From a checkpoint of a small mixture-of-experts model trained on Wikipedia: 9538 steps.
Below are experts of layer 6 (counted from 0) of a mixture-of-experts language model. Rows are named router (the router's row for the expert) and show model dimensions 0-159. Each number is 128 + 32 x the weight over its row's rms, rounded and kept within 0 to 255. Numbers have three digits each.
After each expert's rows: "gets" lists some tokens that make up at least twice as much of what it gets as of all text. This comes from a sample of Wikipedia text that the model never trained on. Tokens count by the router's weight.

# expert 1
router:109107137128139115144167125142166121129136138115100138113210142182151072082087177107137175153088090154127079139155152126120160152159171118121150124122188114221087162153152156102108091157108152168190091111124106196114121128089132153110144136133118069127184163076106165128132093124196140173066168141174109090126135145120149094131087170181144097099077115091096131165144125091078120139143080088203092082150105105091138124158125117080140144142110143069094160148081230127144123167160111
gets: "0", "1", "2", "3", "4", "5"

# expert 11
router:151077115127171136157110125154145129102127150105140141096102072104166205159087126088142161143150107224139140126130145152143133126122060131116127115192180128131170101123138144098088161077163095087184090179162177103121202137088081097147095190123110192115154118131123145165095146139214106121230139129100111115090089139166185079185170121121142122131057199132137120099115162169089079094180091135134126136175124146186145160133166136133141124114128106094116113098137056133130096121178114
gets: " (", " \"", " S", "==", " that", " p"

# expert 0
router:120117146149174114171140071133136154136133116147120136140073122146096102127165138166097112072119183146096106135067134121097117176175132163202069151136184104112156100147105120137126171084098103111092149107108142109115065152147116172154185086137140179160145172121135103094120118088069166148112092086126124141086164083093108134118152073073166138142103110137094102197089183190144107105168113115049176185125147083142160126076157103084109106158145151180118106091146160105137133086204117
gets: " |", "-", "|", " ", "–", ";"

# expert 15
router:128123131110099121099127094102131148152156145157111102153134135102189089118128081139090110084160076125122106115107120104162141114141150172088193192116081143069142073104125121148126131126180162131112106157136119098108129128134118131159136150116093123147136074145098084131069091172107075095084113165088144053134124136178113113053184106119135158162122089063153130094172091118045139094077117055122097110194134138140154143125098069165083108119142126069120115147121144098199096135161152
gets: " to", " of", "ing", " for", " by", "ed"

# expert 6
router:139191124150119137127135089183114118113147126133126147134132112155133079118138079110142109110169181155127093125139073164112076099147103083138165119120171061103123131166074125129142098114066114159119103079121128133112113147192127162148146102124105099139128114126108123114165129086120125102136153126178123172084105122122102148151154168078118131094185125176076133129086165144149078116121058133120128175124147083160165150108101197118200120216142102211126126096129163138068073113131083
gets: " was", " is", " c", "r", " as", "ar"

# expert 5
router:102150123092100148087115179062166114156083112116123140091134161119101092156122154147095094140152156140148151194172107105135191112118156089098090139124087168115145131106147166121110061146125108100126161185128124132198140116122091123132166133129143097191050130150139143094106157038194105142119140128128120110118122117175137165100095105156159110176099135082127154089126108089067125169097093162071092097083091140128132113070183145146130149064111115175163128171140185130155129168065147
gets: " he", "s", " He", "on", "\"", "ers"

# expert 2
router:118088117132124128093109123190154149132089152085088110109089116155156155136122131154175122138127144078168173116120152081094082127131140131199134121136149139122136233147146087111203147086158147188128121150164193104113087107123176156129107050181153148120068109114080092087157114114126159106131185131128102179152143059141136119141138093143167173152127132139093120130133128129139137192177123128079129154102131124096060145164117123159060134130155155116092110086116118081119124126075130
gets: "t", " f", "el", "en", "it", "p"

# expert 12
router:131124091121101140107111136141155098134104166145118103113039111110119122112160154144081112149156161103144129185165096142064081151134115145135118126088129093099106098141106132122081135165116090181130110090155139134135063140118111112127084059157166138127101103137136109132153151132146089178136051089054141167135095127121160165160103114199129129107107213112137123131103158145148136099106115093175157085109120139124113107107146104091181186093104133155100081154126105130117157172076150
gets: "a", "o", "i", "as", "z", "ia"

# expert 4
router:125092142074093095125126123142119106122134136178124133129119110101117119118104073094154204111141112057142159126089185117171100132180026164085166095142074082101051125147094093142117140123123194051196163155141081110132153151105179127188089087104145085129160068170160165111115136176151131090096086170153133134107109081117096195144110151141136085125078179181134103105141152069117120149135164072128176156078166156134070134132089144097158108159117120116133186135188131104079130115103119
gets: ",", "\n", " and", " |\n", ")", ")\n"

# expert 14
router:113184142136149075125130145134125126107142098141175116094125084117116103108167174083104157099114133153085161082146134094086185151047068109122087113146148180165143152109181106104152099117110141094155153097146118159172097115168111137120086107135156166126156127110145173113146141096106088136134132113101154089144141130150096210099144178139121148121139112149129137166174073158131133054088196079161117130143076146109146079084108096178132085133117118153107181081166134123063128139128168
gets: " ", ".", ".\n\n", " m", "v", " |\n"

# expert 3
router:126138119180183193102168136126101117125133164099158177173152150096106193090109120150121121124079102093096149117109132158172108084069134073207170127143084173147129134106178161101144124168116118147138160107111102105085134097109154135149125153138157181100117133113138108119120156143138152087200079114120110117176186172144117166121099187115127159107125124155164136184113117124176097121102134167125129110129061123157161131135110088107147097118163189142096132146067099168134141098155090
gets: " L", " l", "b", " d", " t", " h"

# expert 7
router:157134115133148101133169129133128092175158100151121145129174142081065112104152119144124153118142063112102130118159092103123139076106099115096095099070150086106124171145141177169114163167191118050144100152124107140181110098109084130151164167099095122132159132082103180195155177125149182097150088072171083145133139136070149036141149113075076146125145060123146108143189162100123150139132167177173146144122157166101140112197117132124147115096135139146101111123175095210153149115141134
gets: " B", " M", " D", " H", " C", " A"

# expert 8
router:134146125156094151146098153095139153089151067158150150154124093128170139150080124098126098162109109099098152071064090193158102126095146189092126139113160111162137099139101091130116121124094171122100132115113045093087171173109157103057135154095123092065137120182124110109138110150058076120104128130115117088150097166148131111110140094092106116122172073149137129129123143126110155155094184131125164115172108164162101142196135124164067112118137137073171060090118098118155096158140146
gets: " the", " in", " of", " a", " and", " on"

# expert 10
router:146091130168112093125102152086140151099162066121066138095193197147199188186141149143162151097092099163092065158111130146124148158135112127145143117121145153134111165137078116124110207068129083096094120105147178167155085085130161087144114130090127195142114170108166104153099094126134146109104154125164133141092123139131105046158095145141024150149145082164117134091167095190087138116154122125162131117130119131066133105093101180090085135153104114136180160132141144169158137122111094
gets: " |", "20", "19", ":", " ", ";"